Below are experts of layer 2 (counted from 0) of a mixture-of-experts language model. Rows are named router (the router's row for the expert), gate (a neuron's input weights, with its number), up (a neuron's input weights, with its number) and show model dimensions 0-191. Each number is 128 + 32 x the weight over its row's rms, rounded and kept within 0 to 255. Numbers have three digits each.
Before each expert's rows: a language model's description of what the expert responds to; "gets" lists some tokens that make up at least twice as much of what it gets as of all text. This comes from a sample of Wikipedia text that the model never trained on. Tokens count by the router's weight.

# expert 1
Short vowel-ending syllable fragments inside words and foreign names, such as dip-lo-mat, e-co-systems, Quinter-o, unpre-ce-dented.
gets: "o", "a", "i", "en", "u", "ro"
router:128140158135126098110109135170153087088114120077124096167118104049109112087125184142153208128082083138074124170118116137142135114140135154193148143108056081092130096120070121121149084128104076061122116145143107139125178117113159081087148128103098170135060096082138146115121135149055119096163097124074140141094109147134124138079119093121136117143131111098137119132067169093170136145097126198145132130229135138116177115115093181069085061132114139103167153104169159185071117144102144123177105152145092091118112159121078086153101106111106183163165150091092132164111096118172135144
gate0:093129124093189098143132145088169128180137148155196146120111179133163126138167124149079137176121126084116087122064199130118086209118116083055095136189093112103106130130136153094141169129141163147117136144124089134123118121122149146076140135163235112082103153210106132089113171112125133159120143153153118104118209132111135082137153074143157094131132072074177151097117133130142082108169148085173153090130108149156103165137137151071135122087112161127115053122159111149151106105137180159108128136129100097117104113146069128138088127085098116157106144137119105114132143140159212134
up0:143132106140123148116149157119113149146054140167126134123137163103195125097125172096151196158105161140131123179122164075106101126199106123093107147106098115072126132126147155146114168130174106144071160142213122085153091157171134139096115142138179114080069162118160126100124141210152129148123119130123176143110141127102067121078086076102104109094177106118122135098097122153166120123114111116140166107093087127104149156163183165124113116073164170098126108113115139168165141191161061125101090145127128073145140111098128225157124146044106085136089124102102202111074169073114137130
gate1:148153107086126103136135128150103139108144095163132115149126091107084103126164169187163088066149115136207174131129193110140180142144154123155102079135150122134121141112098139061105131144152095115110126115105120179121125106178151102194107101123108113109143067113140126100107083112141120138094128207144148137184069158079199095110136088143160132067132139118107198105107127191147190064170142109080135123169163165156172166133128153111123139120143100182116160127161133140112151121143139133107127099102140078113081192112084135088104093168086096167135139135117203107035082160130179122
up1:110162151154146150129165168061149131106139125127170178169117049157181129125120164153131146102131142164093120100120152128120129171075160113156127166167152141118130072110088167126099151061077163159106137137115150104136120118107147110092166114113154145094126109112102115110053208113141145132150114196173160180131150162141097158135091150094130123136136133107134106094189138081115108116060108145104110158087106124153053107162062177111123122111118128095116099146149107127100035131094157150134188068158118093143152119123087118164108115102159075162070111188173150135101148140144134107
gate2:084132154205132085119142132142138106084139095158128144171133168176125132114079138136130113153146125095145170126155097174185110160139084093148092154087079082134113138102090156198139114101075093174159153135098160158128150069113138190118150150115097112117049179134140126103129079116171195080154121122175103149149075179109104129161145106127101174099151109134112124154117160078162177124104141112121132067086116132119113098139114101163084063097132104157100092182117167195142119131161120109199059074095106113152167134163136191137130106112100130135114131151100155169135081149133124116
up2:143137136105184175066134121132097161112092125112135107087153157140180122061158095086080174203124167146084130086161141165125081120134145111124128117134158098119087123137145109187129127106110123167095127131109131084165099150121114115194174154151076107215099083085118141191143145103193126108165127138134168079095119078131148152117144105180169136093155132167121121118103127191100080120160150092127146173132127132139119119126110091123150155114137149138096144122066135129142102136129129176141165077115125161091133128179155160154114170175109166055133045137168117105133145124057169102
gate3:059110131094143162181157119126122090156107133118197117144173103075117139133114063154149108150149153161117153116109126099088159126117078126117127232152128134107167137082106119210120092120150145121112111147083127107144147152122113164144142144183129171099174076191173167138137116144162105147099178161128166165127110136125106123142102159117137165168108167175077084129109084106109160145135091095165101144123137128111144066176131166135117084152138164145116126179088152168097152148098170114130173109107106078132088087168160113078115143138110112097132068145077192116087118100115119118
up3:162145118103080149161187150120097087155152128142089238102124120118157114101097138129154157155114071116102119142125144115197208060086127114135120136086082195155122076114133118136177081121084092162171170178122104147108171134129114176140112123120117174106073134158135105153135135093148107163134112134151112117137095163187171133124099153048126230153105127112173127134154121119178187131068174162126127150124102184125188156079075105128130112068139081110138108127176140103179188134111079148142169110111138165159120145148140116130148122147170132109129134137143127151135112143115105108
gate4:154150122099152151106074108130171212206061134090208123084147106086146136129147146174086162176098079067089092132187156104100117123067195105109136170179136140130179144190089111184102153091142091095129075091095145125103104125111089105125130157166155134139123163137159144096126112134147134087129198125151123127158149115138151121132155141130091082161134110154176184151127094101181136115171114103120137090112073128169176118156138110173130170094112103144134115104129113121119162134076144132122148158162103106104124147181121116154116088079076201142126117128090145155117183101092186119
up4:105105153174102180164119149133098082157168083139141112157095137159167088162169131161197143147216172124142136157055159131197141179172106161141135169092134136124131103095146129142096095122118114106126180137106171142118140167123195177037095111169128131148167135139118103172145114108101136141129107162100057123159113086164116114143117133175068118061072168129116167140114201112115165186133122158105155176079150129159144115165152081165139092126133138100154157187086159113129054100130171114119155149056143111154107196148155104106150125132130107117132155149134076130155140123121130118
gate5:084109159165161113112124111124117118171141110110129117191164142114134125128157112112171147130126097067108133110134107160114120131096082160115180123118136172124108133111093116169094091107095116079117146104119094137097142111121146173189098128140102108140154116115116123110182097098086189141085132077082188116159170128176125094160099186135117194150125111153164073175102139138114109150125120133148115113130121092137136078062178163137098104182123171141176121118109120132125172183120163134138128149167090065054088055124115126125127127141121154180087210122143128145188095116058110140
up5:125109113124102146112120188094134133123146141093151151135137105224106076114126073147108102148137077177163116078217156163099152046151145159142081120124125121117158134152194147157139082082143145139126122109119169133113120140061132108145132146160107082088151159091107086127153076154076198139161108138106080090154140133089148119108173087124206174125162072171174145154126122142136136142122168097091130126071118126079087132091112117140086114133140091124162097134164090089201083155153149069108090107145155128093132118108110133139169102131116148211160140056144095128114076162100141106
gate6:106113106178188140096125130120104117133132112115112107108083155168128117140129146086111136175081126098090144129122094091098124150189135065117144135115138100072131138131106072139145119080083127143154194134172066100112132170188191130157186139139122145135087124165082113105122127104147083101145074113141101157146226136138100138161074158103150163126133073141201110121126107090163140103111120118110117126128104163137162181070149117171124123127145074145114112194115101205123134133158038134152091080139169119130125144157121150169160122150095140101092085159099102145147108111164127089
up6:130152148098191133132075140149145112189130181094129173119129146135105132164127141088085091106103066103063164131149127118120135168145136153132164145119078088132078140167116091140135166129124047162095120115139090099135093091119133082124113108143105159154137179161100112110212132184149113136107096117104110157096140170141087202074168156187139090166111090101068150118153172147127097140072077102160167089115049129150145076087161123107131106146153144132118084144161124107126172169107082072107156131176122136132128098178095115155114094086089112176094169082158116133119099135057202147
gate7:098178132166173125138142136072128156149122130145116134090193057114143190066071151120130101131104088154121129155141105090085089141159121179118140110090169100072137122169142111126086124142097103148134099133142137175136176130104099175195106123097097113171025162186127150072069169083088148080103085125084096158174135113146121145093124092115131080073090137117153149145110161058084129109104098120101128088112112131070104065089154158103052160133105118126107060111141108111172096090136059130128161156131150164061081131074056114126123150152106133137146131151123128152212144086136105100
up7:153163063149106160107131189068151103040083109095108130120117077145168102098113178156136123114148137119088153102115112153089146117135108137154131187112113158130179108157147154143106134192083094099163158170129141121132077106142111122155144101126108132081152134121133122125123165116211213137151131162131072117140141118118125157151145141137135070093117140109124150081140137069092139091141137160115059039084150098106085136148157089131141135119096093162076104117088134100146142104142146087165088145113125167148138136132118166132072105095133143157137228085142107148148098167158089143
gate8:184116157167109119087181118111147164161097114138107126079154119176094081094083171048161159131166141147115157155161173175135146114124148075093127123168082132165054192121162112110104141164165061148123078146124109125070103126152134129132108116125141091128108065134110154151123173133141158107168091103130132127144135158172113110117098101174098107147093091162130181168063114141132121195090099141114099160147183110140164143111055193128107159169160175095115109121108148095132099102108174131141109101127139084155131155093128105084075156074094194118080116138150059071099128066138118148
up8:137095156100164136155081193124106098208126115104127146104127124160172101139108120153120136162147127089106118149142118126114079189145089132136103140110137138126124141099167093159072170074050141138156171137128113095101118145100152121098145114139203092145103138143111114185133101096175093111175061105150131168107172092048099029152086173147138196103110195138143121050130070086072091124102079131138135156122075150149125131169113160079149109149169139212069129068135091149084145173130109115188142105172112127094124105120180155095142197153133129153134146109106073155051182113199110073
gate9:146119140133171147109150126132059150103148129111139123122094196127140092153169084092136114137101152143147122117124101163189164118214101173176204152109115132196166141131166082122134147112148131187117135111128177100135107144094144122116152082056168126138154174145117079080107167149146081143173127156120157082140113216148135126103170145103140167153048094156109185213090128135081106066085162110153128084150140092086143087161159152117056157166165109129071174140088164099157068197145126113122069150100181162134145124142127121148156118111104159093133166067135115147095109170155134074
up9:049105139176112096192097174106123121130145101176160144099123168114119111102104176088195155145136111111108150137130122128128143111079167091092065099176089065137124117070164166116111086133083116136186164181147129157133190145132117068161065147197163048151090068068148096167135077079121138136167071183159134082167175141059148159091147197130123127122130119129143213090183090157144128138106175165121125162094106172063170154159134111171099140038148107188127111093092179164131164142156130121152110097170095140128132156125157149117142141093143076194125111180149166147134148080065169079
gate10:163103127112157158058133135157067169071153124166059127108135129123160152117178167093141066147145097137166069089139127059132184114169142154171128088141145160100176137088080070132168134107137172093196141080138082089150114111127126102143137126126096107107080160100173175152049193081095105167056172101140117169092156153119128120181090145127113066171104175143113168180114148145157162145133124148165129162214087105092131086117186085130173109102058195164112110123072149119133147131161167056173127111070143151145125101183099130162127061130127139071076125146119128162189135084154120116
up10:116125081145127123149129116143113101162118167120169147143163101129111097193136158159150155114112160150102095133084170172126101127084080113145127183094123124132168113091185067157157121094197173174130166185094115085147178122161059150143104083107092145185174159064137137119135121129171231136132102184159095137152124180110181060084152135133142126114163061132168124136150158104139141134109117111105104096071117177131153179185139197145134128082181121142114083164148130124084120101123116145087136118100173129099118080109110179078123154132181099162109154111186146088095155122100186163
gate11:108117165165133143145124172091047124223088146086100132182098153127132159092100125174118104185088119105140131190170142146123091136116124187096156134098110115158098105050145088109133135123140135105153099110124090100165098142114135126107144137144114146131142119113111102048093107142134163082074132120149106082086128138139156140087073133135166232202153094103162101105127128115092155123112076143125167143128139085124085108110117139104076125092154148111125147093167169132095176106095141134148169106126098134147087127137149100159130108160130168163082140123136209105096113109160146125
up11:094106184135121090136101120121165174054118160210119146166107152147103125169145052063049082193181157151150152074151100097129159141173161097139155105092111187149160136198124174118118077198100160139101081213141142125127123119159153115142151119136124077085094144117166093165180128150140133181119100143168112161146132159155149108162181157099087094130175129139180211146124107126129150132135115159106121111103088105132152186097120118116136157194111070093163182152139105177123128191134072143120115135059138038130182121136107129144103131087123127147148142142127129128127113109151146127
gate12:158074154126119073136142178153150157108108143128115076139122143129088128063086110129183131137097146077083154183168140146162163099125085139136153135128092121187113107162130136140056178187064143161147148146095144126116146136130127080110154093135101103094130131110067181063134123083180117082062118103127107149086158134153117103103168140080186186167156108145172157110133130138096162105147110098113093075144138093161142167110146097150089132055121103088164110104127128154127149157117139163136075146193153211172186097119139109110145055092149124105131120129125090144102170171033043131
up12:090075113072114173124119125056140123121149143120096153142148161109119127086110121125126104118134128125158171188105128138100105093092126158155130094141169136142125172218115133104162148141123106139183100159118124129138142112100095148103140152105070090110128191095115157116129106148127064094130148106100113091093094145046116110156088164135147146107120138146154165127152165095125201125130101168105139135115181055114134106088136140203137118122161124153113122176116091118162210147190078166157083115133126117085109098160106149095125129110088158144119092159090113099098092105080129133
gate13:117105150137150115145087115157071123130143124118088149095139094114154098169161143212105138111107117135129127133118104136095158124142136094071130141153128107101147132126121115111108122154108113101119127129111105185159146105107129155153115093152111102147116150081146057104137124118197150186143122119047138141140096183123166159115128110115133097135134149200138126074109096112054170199164112106106128158179178132101086092205113118176113087166133143127130064138092131055132110111116155088080154160172120116101151129176111093089152215165110151190105122154115074116123134082113161098
up13:076103112042103090095145129126156081129117081152117105166142100147136092098148165188191137129138101148099119198146193138136129161148143134135170150153125095108090111153100137125073169131196097113167143134049115108118167119156214153112135133200159184156158146136155137118117109097100108114140125185104077081187120121159149143065123198128140119160100166139176164182120104070151147053181196135164153112134146111094156063139146140121152109167164126145051114108144116143105174153123186105082156117121199120111138189118132112158103165093130117094095119084121073166148186171124160092
gate14:135159086143140146144146149136113099108117115163173065122109164121109146140112192197094110165138128084151130148145155144127121111188128142144085146131163193152149081148127158119103137076168155142163066165156178105083094121100149073116116045119089113138182119065142120192168171153124123081106171197075124119192136123166175176126105075156082146150102180149155154115135129110151049131165127148152154108129127130133159094178114129133065119115120095076098084093133150108096090119175136122116170116138080136147165102131146146145141053134148128110131110133108137075170126110086187097
up14:117096092150113194134145073115145161116091097128073188172149076072142077177116110103144143079135104127111141073161090137108166138123070140149081106139069097079099173094084072163105134081125139181134163131108179131146147143141148123160138180061126124198134102128162169133124121163084101124153146130149157123150131111113130157139156160101146148029101170117134112121094111120119100143080155135104119065047171126135161090126107088123170125142114235111127152171163078162175147158120116146139080086127051154104129155076124114103155137181182120114117145101127152116106121111143084079
gate15:118095142147107122133176130122188123104113077154137116101126110123152156110115153255082088237122168094108090181119134162169090141015110178133103162143150107104136129169095156163165148164136092120173099104105159168120171072105131148087115169120113136138062179122114097153145117177133121142153165144178181099133124079158149153205143091072141088118117116093138096130096171118084102080155119115128074154172132141150130087148142142124133094154134106090123086167159193153199139133086194122161118145112097106156083166106141086113149114168145132155130147118101168120128147137102132147
up15:134112103078130128048108178127112136120108112107113108164165167121116130141216138168160155091117082151134090082124181124088135123136094112106181168152136131105133205063087069147163103050157118107140207086121153149112148140132150120112099077141178123146104100154154080110148118156140190178124114140204133157133101150176117121155157149146143167150090114103143119087094163111054165164185094108138132127154108107141132113121121156157161123149112118100151146122106109179100162123136149105129110141122183077082100170110129160115155104137091163158101086138147136104069169169107122127
gate16:121083160134041078138146104140099151127077110137191116114104129159136115130162146155135083147116144104132055113139141129163107130163091083179150066116150104136182181184131092165148104128140123198055090168150113117179105123107098093142160115105240127100094043131127118072133141145126122125173103120168145124078170143099155112123133112136178184129135201203170087168165137132145117129065099176181103125161125087157144149128090162101133209092112123091101144094173124120116134101132088176118090122083138156133134110109119144121113111095109157103124123150082159156090153166074134140
up16:112167164177123147110162094181134160083130140097062167104103106153143155061128128128099110097156168143160187160077149085104111129118128167121101115143086147143151082107050110116102087170149138160111110139145117171133111118100142141112119154138134131130164106130182088131132108145187119106054100162080221083132072106134092110124121146111031106147144099106164221127154163080119120153108073177113137112098152122097116119175171117111144096171161091101093127154158136136073188101121173077155115137108169163200064159163155095126132114164141145151137110125153100053116170124144122154
gate17:187099086121163138197105136133107132129110120118179135107130061165139181186104072102067136098172070102100157100137132103089139118137122125143099128125143146147112143157122166124156099191173122180148130147094097084107162161064136094113125173165139089096103083111164085083081188128139067086121159143106113085112115059104123147110148052096104151200122103130116159111117120101159144155099192175113135112097086128090150133104147166157116129151097155172100128164157114096139059106114134123108154191158203146165131099115101183167175126153164143165130077092162103142097156111155115169
up17:089167107167067087101157140162142078107126145098086079119104134145081111150109130195196194074067124104096151143131189118148116155099102141152136094061145118111125176134139088124106091120132073125085166112142173120163115134151141184053110110106112141132189054157073133118141119119133116123103082070129113106168133135103148115122101111119130132124142143110188159130145125176148108162079111127162110068150142139166090130159107126161150145086038131128090114095113134119138091093086149106104149127113107076113123140115197096100130141131124191161108125147116135129151104143106119134
gate18:139184152114083092082100112093172124114125104141156102170163162107150146120173140138106134116139073089129097143157137078114115177117125186153122109162105079180154142136191131099109092153089174134145132154066191181102109187121139192169143152149142123141100130098109170178098145128164081148139121070140105169058075151145171166158125056177148152148128152077169143142118179114161131089101125144135110126109120091140162192111162104170159103143165135170054168128122139131121153145171183112110143163143125060121096090138123116135154191104147088076122091179146128169132148109112107184
up18:104108156146075126118094146131123159116117121117074133103129162137141158123165200096067100121125170063147107113098117144135158126237123130048129122156127093130131151129110080149085104121101073090188132158124090153148132154123129158177126147179171092148147086130154153085128166151122112127099181177126132108154162147133122115107063125121134234175065142055121090120147140115086171142079104149152094115120131111183156127117117098147120102189121124161121125141113135145164083183160066157104136125138130155118107116084191140167130105116094121193159127113129083158184149081107075126
gate19:148116153143082151133111119123170175158093155134168158133139096129123096164150105190124186120127118051156146154134139110187176106122122146152110152180096124109146174117098171097149100162092160187103138165146118171082157083117120118167156168136038146146114126174109101120118150125079140167119147083133096133143107210174069138131111139154125187108118138148151129126169109126148139156096207155109149094132091099165079166146101150140053107130117115170182145137063173165123120153146131176142184138169095085173155170110050131166059117162107089129119114114149175152194111136122094160
up19:156128156183110062124160102158155096129113143137162132167116117122091071189175103170094149117103142192171099135116181161120123159155103079156144153107145181105150181114142185084147118151072119133095088109148065138139108127095113113132127123075083118088124101148129157135123107161100161080144173068092142161146157069211110165122116151116106167106133128168026141146099143110195141109174203146067153062141123166069062136136124128113122104111135135182186097125140105140086123120123039121091097118156128069134187107109163138140117124173098125122119209187141142177141130133099075131
gate20:119111200144135145108107144130112149144133106122101176113073114124099141145153144134087133083143081111109124125140176103134130116101079092216142115123159126106084155133116104212196077132106111171100154171152159133135140123170089184138156043105170119101184124116148117122101152120081104158106101133140184097179132105128122083154122155166161131186166148130127131071103108105167203170114073085089143151094094175124131175166097118114107157141129168138133099108149135114162125081183097130124127126102120104190141127129126102081159174082138157063107163141114225053115087067132147184
up20:119162122118073166138097108152156125131119128120123104163182116158133107132150152107167161073136157123145134152095121181125133152142124166054107144142122097140067215150132154102120138154134104123078095090100126189158135147128095068126113089091101073131135115113170166135099166135166143104114115136157058174130129110131093168135167179150124091122105066180131146140169211182138116138143187169130105140079137182104116074055133125141096194128090157153138096123135110113111037098145178072085127119155171152183112158124112131084084175134093090167099197163133146144157116102123144061
gate21:122133145133198114095075131114139121108140153152135130093160119100138122091169141124153137158118153122084118121106120151120115152121140145114105132094144115135078160175135093125133160174161195140159160124095125111143144173148174154063148179120124100124146156181101163118083101170134163134084125120170149203122127122069115158092163125077089164148071090109146206137104124161165127112118121156201106136124142095119173131180132068108144149102064116163082070070169131154127129110145073084214225187176124131120163093151183090086108098115143099112099159176098154150173124125158165107
up21:079155136152132126116132080181135076118157102162134169068157085136142157089132106096097164176083153175162139101165143098134092111145109123072065144175175136088155052145160110129156147157134138122137169107116071119133189075069154155091209155129131183121136204163106169113041096130111146113108083129068135117072093157086066181118132153114148133124116142126098127084096109057166168132125178088148107168105085137154097158087127130161133148119101180110194077142154121118113141178137125167144156095076133112132075121092201135135137072115147101116098134139124141140106117120093140191
gate22:093130186117092152119113148110076198179176096183105137095094111150109113184101161151110108130097113068110108166160074108135110103150152111128167175138078145124134105128150111122097118088183061127135079163131145119157148138149151174130129127122124142141124117110112080102100172116167132142073115130086181111137125148100147144213092131117122105111122124134134127248167162196131156103188068074124153113126146077151064087155132108119123100091127148136123073166105181110138093163117061088166159185109130113118137131122114126141141148080141138090175133140165090136161079181133158166
up22:170090157183086153152138093120144156106119139090136173162210115128142178096130146133170226112129135129154100057107167117134048129088139119135116127082086183126084123164127120104145153160102166094097076191158142150134106095064171106114116136147118143097132114138141152163167150081114181096069152143107163158099105075119081141108127078155032163123128140173123157164039180126150150135139117145151141123159143115172125133163194125115084075152091162123128110094187113205088117063138180124196139072152125157151145186134120095099121165160152125096155149123085203111108126097091135151
gate23:070158147181123149132098121123094131154145143190167168171158108106114167174147094151117096152091090174080074085081135083134123160106111086126115129178088160125154136103160147125123107138128094138114142146077121138106154157102144105129087117115142132075088069153116111096128100146117125081140090122129119135082120087138149106177152139091128128107140101158143120146131071091155125057132119074135083064204106092096057108165145112186168179178084198086115121133126169105134150127104155077057164110083115146110097122174129142146101156078129198044121153093120140121072050152067130128
up23:119118078132128106209130092097133121202185165182130143114173111122155131203168106143133173116103153137118151095141144127081111070144110159127115124121091202126150115132109129137130091129139102132100115135077172125110178119091164164118114155073086166207156121183080153149109071145148116130148182156090140097174140148104094165166131161158065117122162092100138125139118067105106182144161145105164215079101140114119083136161145067150161062145109169108127140072135150148086142145144172117118137145139165145127073132104102085170150180097148062149112086144165136118091161151147174138
gate24:172105179122157104089115090138185128094149136124093083107056185121154150076128187190171122108129086089135110143133110169110086152070199141144140128095142103161155127125152171106104154156111121153123094144145074119121129126067130090111164161082078106164068149138102067219094106079111155102088119157079129101206157116080173071084178162135136160128136073043143155184094109114117152101113075147153118122104180130129093125115146182095131115147159084142067099125116130139089149149116104055157136091188122079114086122145142148164158113144142159063147201157138067127083130127151110085
up24:116137148150150140135122140106127166140134135137086139137127142112123123204123086122081145138156143141101122077099203113157125169121123077156097114137153155104134152131134160153091137072091119151111117175110102135120102155111150197157128105138149176044116179139095140062079111090102073163112149242138140122072124128167166077090164115173174164121145138095046098103131129127136148130150095129145160202105193134139099113147146119117111120139145145110109117187149104164090148136112106110147200125125112129084208086158217156098139149088188116067140135179121189126072180127155137142
gate25:088112158167162109173114099110049124104061139150187141060108151139136108139159121161124136104115125176132167128112131108133119197108093143118134131122130181159187117132122140177112163148129122134112192065152122154182103149124105112094099168108058117146114126115110138164129119156144131107156163131087076139171119181088099206119158070105158065091092094123072142113070148120158150162126167060118188114099147131114125122102163113090113109095092123189102095088134139112112071119101141176139223129114096106184094098086181085157129167056113143168159173128153140169156181138132149118
up25:158082183146160123107147127110147130116111146170178118110091104097225075120124130184134083115102085108141155135093155214111096124163167127127149103126124168127159086185086098090110152131116103156114163152126101124086106179073119127116148174150100105149112127143088121144146098153113134118117195128085135166103101158180127099126064090141107108151096100124144170061129159056175108131137117143119161130155096104146147122153136118172191084149138167159126074146130090096046062113076197181102150123139136115119135082057092128137137121153149118167128119140072128120140167092163144074
gate26:159133109150120113124122115181106131117119132134100201155176129068165083154107128129110111104129080031132130146173110110130114152149077150089127242100153182079107123089121136138099060131071148130112148066102105130110171118142139112144145089141135170175134128126114127099121147146125150149120145133062117086181103173117116153138134076096152183091110100141137134119068103097141150134172110175184068170104150188126139139136084155168165096117202118146131132142099102158218092095165141127092117077147157119095151123105136098183074127156095154140055109079052185139113130082106110218
up26:088166092137170126101153167160128068125172147127147165142127175102171192150154111108200085153079101127092146111091093104139088152120158131107220168134137193116077103108156154085098074088225120127120118035159125147123159093136179108115172148142125129098088109135100146128132187121134180140078121100045147106167120179094134134125159165130156149132172109162146106097097176104118092115121110132153119145139092088092141115167204142156154169194148136154092145132103115122133057166104169150113124127191148132128129131125110102127135133113140133145163130131107132095138177116130096110
gate27:106136099107158160130164082074125141119160095180139078159113129104172134116121124132122167133112170089141112051141123155116095165117128090105163144120114161119068079100120093111159137136072073131109073120170077095078133153214121122137136151140134084157161092086148118107089169107211146033069110174173102138141055124097132185139122154122119071222136113104117115138115152133108091117157146126088136106122105132137180139137108122123097128137137116135109163163075181141114137156128101125122094137083132138149140119152119080137113079182128137101112108135143122113071163138112076077
up27:093192128150112125088084169165122137174115206107123137137159108131131116132147174128146139147094040131173129168118128110122103115123130100133106133166079096100125234173104096174183148171137144188115090148127127176091166098178188087119114161086158157144102147132128122132146084094180116108149138102117102108137146169124112114175098064155154159050134145150150129172114106112070118084083090108171120134095121175148132115121142140135176126213141127137179165078138108164097143172093106189134110116119129122113183121090133068096228151102093168148144137122159136123094186124159142152
gate28:120157155108137144126146126097087128123095191080125114074093096066168118151119107113111108152092064085156137080054141121191129104153139101147075150100147145109127139112056076097103147125074141138088183178143131129145148123156145109091158116134150132118142117150155145093150152091180092166171053102082129168109116063104091082108135152168154132122144075116112160141175121125117125132174121144121129169153169125102163080148140181173108086067147178108094201159146102140128132133103142121144164107094164170087115161107120137126060137180150079083082088109071137166137157049130180150
up28:096160119123161149103102139130173128100131193159168059140112096080149118106106096140129172115116110142135129117079146091087083131157145205132136138129107153114108094106149129106135163164136140147142160176115155154127153178048131160123134114083122149191116165146175183079125137116132128109101077166146107171166120084101132103085091156149131120168132140129193096150069074093173141143127134101185135100105136161155114140139150135106070130110142102143123145082105176128110197162105145139198146079087175090232164141102155087130122176120120146109063117126132147111137141075093118171
gate29:158092175094127132110103201140119081177093174155139112158091093148085108144120159157140086156171118119101188156133102070099144123112122138178130129089097123155149116106139173123149127147050087156137112217153121127094114088094091132090089106132146172163098164098102128135143128101126055161118182162188065158160095141137134129114140131124138123100231105128163144169130163080133174067167091165117137143105142099128154130126095145165157104150130129144103157156179127141109185228077111151175186131149205138134144150160135200199136088138136205135098138148148134106149137180084104154
up29:142128156139104133172112160102151149102117101104107122161094104124128091064065169125104076100141152087138108106141155118088152102126138145124164125113114164154115172085122098048089109070140166078129139146133160138145141138171134179188142132186102137067097090159159088159113148128136103152163112066209174141093153135128086135087114072086135135102153041153107099135125182082109133064054130032120123163147101147108161103099116102073154132111093119073139083136136104123122152113147113136171145098205096167134108159144135102110107153132111110093092133093149089167146118123147111123
gate30:067089106121154055092160125132153102106130118140163119130088082099119124090062091140123149148129152130137125173097116111097211139159106074146096183121076119113163186119116150106141129118078100143072168102143073151112075089050109208118158097192168072142123074129127067137115130154079085114099147167115126170084109173156084155143124178127088139178183168156152094172145137132104117132149072057105105172109088169119117136187137151109154130166122086088122095188111115090185134082141122131188116122132114131133212167073117177121114107116179107168090138128133101082117127111133154076
up30:116141079129151185166141136111134135122154138093132107137132087234098138163112120068168085120143094100133123098146124156148115200128135145044108154128120152145096188095112163115066124122141056114094169119123179165169170126144099124119091109118164141133170108147093140115179138149075126122173134149147087089146161144163106142113073120183196173158126162132136158206098135148102122108141086099106125151104118138166132117143149122121131095190092133131151095156196114117170139129111190107080174132096193116117106137139152145122113101093170130098129089092130101096160120123130202114
gate31:122098097150183136111128095127134122100061116166153174146171103141180138096060088112123068158118138097151156146075098152110144082173191121087068148124126128093137089094097103080025169107154091115109090096101110166180070120099177164136117139075114197128073161135189117169184171115108116117087157094119166167152137077110114102133177128147107122151134110142144176161129154058079155133126134117181140115184112120165166158188101144139129101152115135103123111088116125160131125173105175117110068114137118064145147171060126108072110088105144156133106152095145145131204071128165114099
up31:100092111174130115125148107185152137079140093129170105190114111113146106128105139086118151165128112096121118074152115123133129156137182104193144123123133140125116173126073129091116168170131157176142082101132093077120086149063112147150091147150097129127114093094174115155142136139106129125133159096167190117106163126153077101127178163151100108124168097113132078130092195073086131129085150109138174093130154130121090193138084142186160116100067086140134124164096161109141143108137115139104132116146140108051135118058073117076181141161137129150146089138108095176147104118148141122
gate32:111125165103132156120155114186082124143145144145115118148116175185103172111141089156136149169113131124096174159115117105149062148186179157197148124167099206124140154090167123155183102149098120123173159103070149112145159110109145127148165111103110068171116103107119087177170196058084196187106141139173117119126131082103160139112171170148122107130141137123142091141120165132100134165102086171153135217163132175081137125126142113112095183136091116097186166085170178148102112109179130108041083113127138178130100118154164128092141129152187157093114158135083107092163173112148082082
up32:140117131175217083155140214219079155120138126101153143128124184119144122087162148115140149129161148137123128109083152050140124100142122111120147123119133168101186144101104133087128108089142137176166113151134174125145130117109133064111152124165070079085147150132158101147067110088092121092124104130134195160156099084149150105137121107138192140184120133102093109115155096097162165193095170165058104148104158210120148088131111110110140152131209077119136037199143173175111131111144122106123075115117109104121125144091101163117133119087142127025106117134100160112144128164105160096
gate33:108158129065189090132083126110165140090133104117176136172181136127139163126139142149149191179123096134113066113166135162114114184079096124142172076210109094074173136131132106134175115133159119123130158107120117071173116147134189099073176102086099149126123058071129196144130165123142104091130085120120160136133119118131114149136149108142176132128125153161069148107162093138086106141149111086069150135151116118178066102105134137094158181225116173172107168161097145138092141134123134121179102139125129108118177145099116126109160058158117127175112104122130099148080100100063090091
up33:147107153088066081098131129119128161110078172065134137120145085142134144106144114150104137118125089139134145101155184128219134191145123104110079162099133159151124128110108161122111130124113110115110115149150170120147110091145131104123127149127126086105144129177113119117119129139129099194095105173127126146148127121080116119124157188194086174100104144159138108114119085140147144153140152180131125149123063159187110089143122086176126179083170165155140154105127148129129141130051098215150067142164058130148153133148145180134098123134170158110124091150165128122147111138145169087
gate34:140116085111087182174113082154143195085104119150134160140092147128135188125185131096141114172131083165136133146138118086132163131113177135128076099131103121104131104138173025136133132117041072148132134180054106081125117121142117152130111083124089172163160080153141163141127130122178115176121170159131080108122122094125074148168120162180167074083101111137120127078113134149165104137107137159127191103109110151104102110165175112150150118096112169124106139136181164138147100117160093154132147076126166128114085164076205095112123179102205144100133084125130108146123091140170108155
up34:116184155137119093097154060079135119165147108106119094170170114131111155141136170099165152096135107105106123152131152147149089106122188093087116110136088123122153138092123124156147162116127095207103127159120107153132119150153079138102139068069138132080153128144063104176125100104124145133126150087097103120091185131079146157091155115111090109208140120099157145088150113045109168136085088176094045154142106068172178153136119111112223126039147155092132132093113176176142169152127100090093109151101089165136185111052147098113136142097099067102115143097130101145122153106194140084
gate35:074120122169136130178191097143124099114106082136152135154074038182135172147173143116156150113158123161131101100194131120125126185138133164097134092083117173092145110113124096194222138154089095143133124112119092080132147169169111145203131097053129099135120120079115079153129138137103098152167048139122117136140085128129144140126101201137106086089144094102160166163130162137171156118116173105084169148156096055128170042140100139122123130137109158116155096158162138132190137118157180104156144131146081101105094121084147123154099116107145139174152155136094105127130120146123102105
up35:129179089100137076094167124165150099110122117148141137093098096119162104126061115112129136138130131176104157082139109131136116144158150126075156133140121067148111138142154128089146116113128152063069132088121176111157146120132088144116102149064109151101130182175133164106118106122128161109164113095154157130130138135147068156146076133119181100078171119125161087085055158097111107190121129140179178065146143154142155190178107158143126154144112063119100171128096191102128096154156105208089138150160098079147202090171090161094120141137107116120119134131106098059142139156060118121